config.toml
n_layer = 10
d_model = 640
n_experts = 32
experts_per_token = 2
d_expert = 768
d_shared_expert = 768
activation = "tanh_gelu"
moe_layers = [2, 3, 4, 5, 6, 7, 8, 9]
router_score = "softmax"
normalize_top_k = true
routed_scale = 1.0
balance_loss = 0.0113
balance_bias = false
init_std_router = 0.0236
lr_router = 0.000935
n_head = 10
n_kv_head = 10
head_dim = 64
vocab_size = 32000
norm = "layernorm"
norm_place = "pre"
norm_eps = 1e-05
positions = "rope"
rope_base = 10000.0
rope_fraction = 0.5
qk_norm = false
attn_scale = 0.125
tie_embeddings = false
parallel_block = true
init = "uniform"
init_std_qkv = 0.027
init_std_o = 0.0
init_std_up = 0.027
init_std_down = 0.0
optimizer = "muon_variant"
lr = 0.0048
lr_mult_qkv = 0.4
lr_mult_down = 2.0
beta1 = 0.95
lr_head = 0.0059
grad_clip = 0.5
warmup_steps = 200
schedule = "wsd"
decay_fraction = 1.0
decay_shape = "linear"
final_lr_fraction = 0.05
batch_tokens = 131072
seq_len = 1024
doc_mask = true
train_tokens = 1261000000
steps = 9621
dataset = "wikipedia_en"
Below are experts of layer 6 (counted from 0) of a mixture-of-experts language model. Rows are named router (the router's row for the expert) and show model dimensions 384-511. Each number is 500 + 25 x the weight over its row's rms, rounded and kept within 0 to 999. Numbers have three digits each.
Before each expert's rows: a language model's description of what the expert responds to; "mostly gets" lists some tokens that are sent to it at least half of the time. This comes from a sample of Wikipedia text that the model never trained on.

# expert 29
Word-internal or final fragments of surnames and words, such as er, ty, ling, ent, e.g. Cam-er-on, emp-ty.
mostly gets: "er", "der", "ent", "ier", "mer", "ty"
router:512536490510506528470451474479484455491491551507450509495496535487456484482485491519531540456453522512504490551543476465451492495500484513447523509474489506498486509491463457518457499545497509508538507488496545500487506468488548521502505467488483500520529482483504511479478464532499516514481481518498503470530470496478543506486510477478480518491501511471516489466493515470513506479494

# expert 8
Conjunctions, prepositions and dashes opening a new clause, e.g. after, when, where, under, over, plus some table numbers.
mostly gets: " after", " where", " when", " under", " during", " However"
router:548517506471511497526522469483472501486543525530520475499483523482497500496495474518525501528506484501497434499474498447454454491506483534476472503524535466533474471554460494530497484509496511528534492482549491505514538478504507526542498501491483476500479529476478511482538525489502459504526474472510515521487502503521481545514478532476527535522521453528492499514482498535487490526518

# expert 22
Words inside or right after == section headings == (Records, Administration, Year-end), plus "of" and abstract topic nouns like career, television, cultural.
mostly gets: "|---|", " pro", " cultural", " ±%", " census", " television"
router:488522523518449477468487498478507518496487478459501530496533488513510501503516520514497532500492545519567476516549500490488518463464481453492500515504493467515515496465560454519463522487512508509520499535529498492523529535490492547514454459520502479508495502474494536532545532527491494529499502471462484466467489509527513472498462551454504500478523511496540497467485508496496474518462

# expert 2
First names and name-final pieces like a, o, y, ina in lists and tables of people, e.g. David, Tan-a, Zachar-y.
mostly gets: "o", "a", " Chris", " David", "ya", "ina"
router:488491486496533530515522429461451531483531463499518492467473463506506458474527505457482540506496511478467505499520485495518508524531505495480493483472491487506469461528483502529507458482519522515497497523497517505493474485496513482507496476495507498519489525490480462521518511455500464507518483530503537532527532544576492454520505499465478498476487500530458501511501504498449457510486

# expert 24
Plural and final word pieces (s, es, os) and closing parentheses, quotes and semicolons, plus table divider rows such as |---|---|.
mostly gets: "os", "|---|---|", "|---|---|---|", "ts", "es", "ri"
router:530463503517500505484473471524499498560498459456527492481471486467530528521519452517496507491495525481490471497482455544508526541538499489473547520522494533472534458482490480543526485550520486517532450484489480495491481550505509522491488503469449496498520502463489491514511474501478522505497514440512506516501486500499521492473513523498445501456505489527487476515506507501523508480490

# expert 28
Final pieces of personal and place names in lists and tables, such as -sen, -son, -ek, -ville, -berg, and Smith, Jones.
mostly gets: "dale", "berg", " Jones", "ić", "ville", " Smith"
router:518490509480528542504503476464465477528549529556519471497536536528485467489491502466498512543526484464500521477498543479520515503486502511516492492490485498490510450472498462480494467542477483498489504506517543522514483462534508501497536477506479470495527514467517474530457492507498514504512488503498522500528493475555475456524558528482447473505492518510507526540495517509493511487520

# expert 13
Common nouns right after the/a/his, often physical things or first pieces of compounds, such as water, fire, hair, camp, road, potato.
mostly gets: " water", " fire", " food", " space", " light", " power"
router:508509482510477493463460495540534493498509484471485522539461452487494493495476527527452561500502523490497519520528549432468507506505495521502542519453498477525468511477548510471498491510490507514513511498518527498456489496528502523520480489485518469536545521512481495510476496508528455501493545482440501424488488455504516437503467504533519516481547486420491455501493503495497514532448

# expert 9
Capitalized name words (United, National, Royal, Supreme) and inner pieces of words after an article, such as an-ta-cids, an-ima-tronic.
mostly gets: "STAR", "·", "ro", " Nintendo", " Supreme", "ca"
router:491499466475505521478482452481456560522522500466508536466503443500511477482453453492516515528557485483552462503556528487489496499476504506510516487488472492541505487492502508482476496522527479487498478521514489502482479486528476508483515481494499474566480499496503490512507498526529484483446445472468435468476533474518487492480476487496527512477540497476441476501478515526487533499479

# expert 26
Role and kinship nouns like President, Minister, son, bishop, the Arabic prefix Al, and pipes between score numbers.
mostly gets: " Al", " number", " al", " son", " general", " President"
router:531499524506494492519508473490492466450507521471499521466513499472478513495512470477448507506440506514484515505506514511463467474497502503501498472477542498468491491486534499476474488504447495543545516530532534512479551535486481502539509473494459497539523491476490505534476506452525474509467517522465502467491484493499497470480459512497512480448501485459501469490495496514493500502466

# expert 31
Modal and auxiliary verbs (can, could, would, will, be, do) plus single capital letters inside acronyms like GALNS, HMTMH, TORRO.
mostly gets: " could", " be", " Do", " may", " will", " would"
router:510501487510510518470496476492499459477496474492487484524492522492535482490492499485484529547472480510475509546535524483505479541532473517486531540494508449497494468499489520520486534548485523535494484501493502524459463482519480507498507496478513467525516547470518481458497467480494456460517512516503506553530471522491536526519527513538484516512495523515505480423469486465539524473467

# expert 3
Prepositions and linking words before a noun phrase (with, by, including, into), and colons after field labels in infoboxes, such as College:.
mostly gets: " with", " including", " while", " include", " into", " like"
router:489517528501521458480534493504502497510485465478489515449455524501512503477490495499484497480548509504490503471487510455508491492466527522489521510506547488488476461539506491531500510489501544505535507499502479528492499482534476494493496536513514504501526519544518506475565511506517513475498483477456496499506476504491463515519477551498466530514478477529480543469500490515507499562512

# expert 12
Syllable pieces inside foreign personal and place names, mostly Romance, Filipino or Indian, such as Bobby Dar-in, La-dan, Cal-heiros.
mostly gets: "in", "mon", " Luc", "din", "rin", " Uttar"
router:428495468487523525470521454496507518528533523519504516527503480503508448486495501501496503488497502488486457517530526490503548477536482527479525517493520467494526476450496504482504460486503506464478511491502557493515508498505485517492504504475454471494498489468546501530477465504492479497521456504473501484495539468506523454498450508486477483503481505538493505465473515501492461459509

# expert 15
Line breaks before headings or infobox fields, heading == marks, and infobox labels such as Coordinates, Clade, Synonyms, Elevation.
mostly gets: "′", " Coordinates", " =", " Clade", "hylum", " Synonyms"
router:512459490524494525476513498469495500526486487491509515515474521509457498505512498470504488542474519499493461494480476556513441478519503533492502521501468526490497563492544510489527495522524525502508465510520475469487514492554505460473516491526512551507502475555532492513489530485519513494489511467516483501527486510512562536487509438496492454486553466483464510502492479472518527505499

# expert 20
The words the and to, plus quantity and ordinal words after the, e.g. the first, two, all, same, most.
mostly gets: " The", "The", " two", " all", " one", " three"
router:504520467516510517456537481475501483471558518499503496531510481480501499526505530541492516511512503511551501513500477458503485476482517523478510475506519516501500509473462480480466518511521532471518551523494458484521502527484447543497506462486517455469485466549497522489498536549521510456522531473457499484529511478533496491536515480540505516455506486505498485482495486530517522495531

# expert 16
Articles and possessives (a, the, his, their) and nationality suffixes completing words, like Samoa-n, Zimbabwe-an, British, women's.
mostly gets: " their", " American", " a", " at", " his", " its"
router:492521477506418502470505501490488486505524445492489508504527503504501468520509486496533503532486524523550512523505512494471505496505512506510505501515510537503431504494517483472485508514483510531537505539540479500521454555499445524518507491482514503525484497506528550496506537493559451474493505492493485491526542531533539513493551545510468481510507493523493499496530509532487504561496

# expert 23
Single capital initials and periods in names, tables and coordinates, e.g. M. C. Nanaiah, Max B-jurström, s.r.l.
mostly gets: " 0", " C", " T", " G", " St", " M"
router:470456479521505537512493523486522468473520465462513502468477529493489550486462504524540510494514508465490526565476497514523504485506523516481513471516541532475536505529483491512525505462492491470460533531513516477528499522539514503531506508528475527477478498520511437501550473521488558502484476512520514527483496548501512478449501498512489542487498456534535515499505549500511506502538

# expert 17
Sentence-initial subject pronouns before a verb, e.g. he, she, I, they, This, plus some capitalized name words like League.
mostly gets: " he", " she", " She", " they", " I", " This"
router:494517477500516563480486505484506498506536462465552538501515472491478464477514489485502496536446505444512488540512550496491480537499481533533457544547507506466515468525486485457505514536548479516464465511504491486479532464458468537526528484482489494501471488450485505497465509479536501486468488500486496481488532557516499486494480440468514499485507507527546496454488538499496488483518

# expert 7
Past participles and main verbs after was/to/he, and verb suffixes ed/ing, such as born, based, won, made, used, seizing.
mostly gets: " made", " used", " album", " based", " received", " located"
router:511496478502466485516504471521488480469517459508436517507528505464498485488496518504515472477510509515473531516481471458463509501479478488472519525527470478472511496490513497532467551534489506508499524552517512485494518537492514501514468482516447474502496513502525493490510489492556452502506548465449568475448453501513512514556489517494513478547516495490496470507487468473504473488503

# expert 11
Apostrophes in contractions and possessives (won't, Beatz's), and name-final nouns such as Road, Street, County, FC, Stadium.
mostly gets: "'", "’", " Road", " Racing", " Street", " County"
router:506513471468491504501491487465461466454529456479527511535506505495478472472532506520486513530453501503460509490510553507486518515515482526488483494471455484497506495488480461502568455544513495488516520518489517427486473502494464462494504502526464507491531479487509472516503512522510499487447533459484518509481448503486522467505504516512514500472481482472555460487493521482527511532517

# expert 5
The word in before places or years, and month names in dates, e.g. in 1948, On January 16, from 1984.
mostly gets: " September", " December", " January", " October", " November", " August"
router:478530530484501472457507523484465528501508541464477503514480509492520504467523483522483499496502530512460490482491518524451467512500477521481519539514505435464546490511538498423470508525504492518488506528532483500458479486490488500508511489516496539499547486503492499454471463520510534531504518456497496519497523461544478506500461509449515486479520556470515455482478526503488478545486

# expert 1
Commas, table pipes, semicolons and "),", plus auxiliaries has/had/have, marking clause or list boundaries, as in "Emerson, James", "Guangdong, China".
mostly gets: " has", "),", " have", ",", " had", "\","
router:486539492450487501520504491456488514474437509547459511522498558526541543450538461492503494482525526486491486467474483490508512512528490472510485512514462512481507542480461493443495477467495493507506477487498521532510472473543530524515477481507500492531495491528484471516550527499496521503521507487457469553521480515485459536489539492444526538511510500523466503484482493517475512547512

# expert 4
Bare space tokens in empty table cells and list indents, plus year numbers and "New", common in election and sports tables.
mostly gets: " ", " New", " 2015", " 2019", " 2024", " 1993"
router:477489508522512482472538488483449548455499482482481522599528527459512513483546511515509458544587498512482490490489476455511513527514474512483536503521467481507523482515464455468478495531523472489520470513508492468478449483542494498524515493515478457544516460520491496460539461530449506484509542475486505522538479492462531507490519484507510457468507453524521510491500465523487512484491

# expert 14
Prepositions of, on, for after nouns or opening dates, plus born and dates in biography infoboxes, e.g. Order of, On.
mostly gets: " On", "On", " on", " of", " Since", "born"
router:480509509533529503464547541446492500492517508477520478485500521462514537492551495542484498515508501487492461489493469519473489488544523467457479543483531483449522538490506517527529529497518544473517516507496476546452517538513522498482478496500487514475489519512492511505524481530478510454491528486504473483497501525519475467495452554458494494467500477508499495504497509488472516557488

# expert 19
Temporal adverbs and nouns ending a phrase, such as later, again, eventually, years, plus place endings like New York City, Ukraine, Oslo.
mostly gets: " again", " later", " eventually", " subsequently", " years", " instead"
router:502517520544450502547516525431499547453506523477503505556503512479547501468492498505539526518498506487512515478499495511517513507437497522527522475550446518549518475538451483547484503546475522502517492498512540469491467486527474500546503525543481497511526468509520490511551503501533515523520482485520499489451449466490508517539548531497494481503532497507469479502438469546498454477505

# expert 27
Plural nouns after numbers or adjectives (species, constituencies, lakes) and the relative pronouns who and which, also thousands commas in figures.
mostly gets: " who", " which", " games", " population", " species", " areas"
router:470554512546471506526468495543518480517502502502488490494460477474509467533494482471515519478466526476458463468479453480444534452490473475492492504524471534495527519470504514460486509538505488496517479535502484540507507549475533504536482484500483510474490475483491528555501500489476504519522496436487453455477499478500501532451525493481496541489505507504515464481469558492541507512486

# expert 6
Coordinating words (and, or, but, &) joining phrases, and pipe separators between cells in table header rows, such as Score | Opponent.
mostly gets: " and", "|", " but", " or", " &", " But"
router:464537521515490477507498464488490528471451503517480481503542482444527540522482473539512474454480513501539512499541497464486489533536471528489543504498522477531531538483502478453487522478509474505513515509525503494530516473528485494502462511502535498449471460486495499522520512529496528481479497553484474540514500511517496547494520487473477478499500457518535503507548489528478513523478

# expert 25
Header and label cells in sports and election tables, such as Event, Notes, Capacity, Candidate, Votes, %, and country codes ITA, GBR, FRA.
mostly gets: " ITA", " (0)", " GBR", " FRA", " Votes", " %"
router:492517507477469527470494482546478519468532532429491512508496460489458477496513462516548507514470482512453518530519533472490535492478492447494498520502525488482528481448491496567465501492510520539523551499517526509510476518455474512482480464515490465509557508496471474506542484511515455476465529471459482511485489503523524512561503497498472466527504497474551507482488478483501507527477

# expert 10
Forms of be (is, was, were, are), not and also, plus infobox field names and values like "Renovated:", "Parent range:", "Country: Norway".
mostly gets: " were", " not", " are", " is", " became", "See"
router:479461515519483506510498513457515519478497500480527533481479523473483474486497503505522511521472508482536512487502524514509474519510515526493506548480504482481541468523501508518492488522482527493505513498514516462483499476536513492499507500482513488505553507509531490527523479497502516535479529508478486483510458510489476507483537523507478528497532477494506499470459480490488500489479

# expert 0
Sentence-final periods, often after a number or code, and small digits in tables and statistics, such as 8., 4th, 2.8%.
mostly gets: ").", "2", "\".", "1", ".\"", "8"
router:496514510507550514494529526474508477509498536485484473500470480508525467481448544539520515519491500543524483522487455511487445510533516543488515479520448476526464516519499496459484472526492500450522525459517494523502484479512489486513498518496514473477470447501478500492548512517505479463507490502497495502444501550495510457515514523477479515477527489475465510536504486493531531517520

# expert 30
Line breaks after list items or table rows, closing == heading marks like ==Career==, and prefixes pre, ex, rep.
mostly gets: " ==", " ===", " ====", " pre", " ex", " rep"
router:506465454468475493496448500503555510484537519478515512531484453480548504486544514529468485482505485526459469485459478505530504520527451503495499542508500520480492498526519524475472548492575486519482466513520530507505523502493478525522473510509481513485505478526480512544543476518445438454445504513466486499460474529504518496480520535478507540499474516459504490518490470491513503435518

# expert 18
Short consonant pieces starting a split word, often in place names with Road, River, Street nearby, such as water-f-owl, La-g-range, Super-tr-ux.
mostly gets: "b", "g", "p", "ch", "c", "f"
router:470504453490528517491476467533474472470508492464531542499490488499505513516506528508481508478436545467549530507476494499486511490509467501498511484526547483504459500509517483517526481507519474524434497469497533490478503455501507495511515441499535474499491506491519469452495483547517487476484515481515512507503504466482544468474483470525510510491501488508522490485546467505479521451474

# expert 21
List-item hyphens at line starts, in-word hyphens, and opening parentheses or quotes, such as same-gender, Wong Kee-chee, (15 88).
mostly gets: " \"", " (", " re", "–", " '", "("
router:459487496523473501528508529486481444482519510491497530461524505524558458494520505457518486499477539453535502519493495512505481486521494496504559493518515459488480515526494507473514512496462554504506463509497494479483528488545444480505528508496524513447459474442504521496547477484499507512467506524544488520495488500468521503460509506492507479481516484463530510491519555534478499490509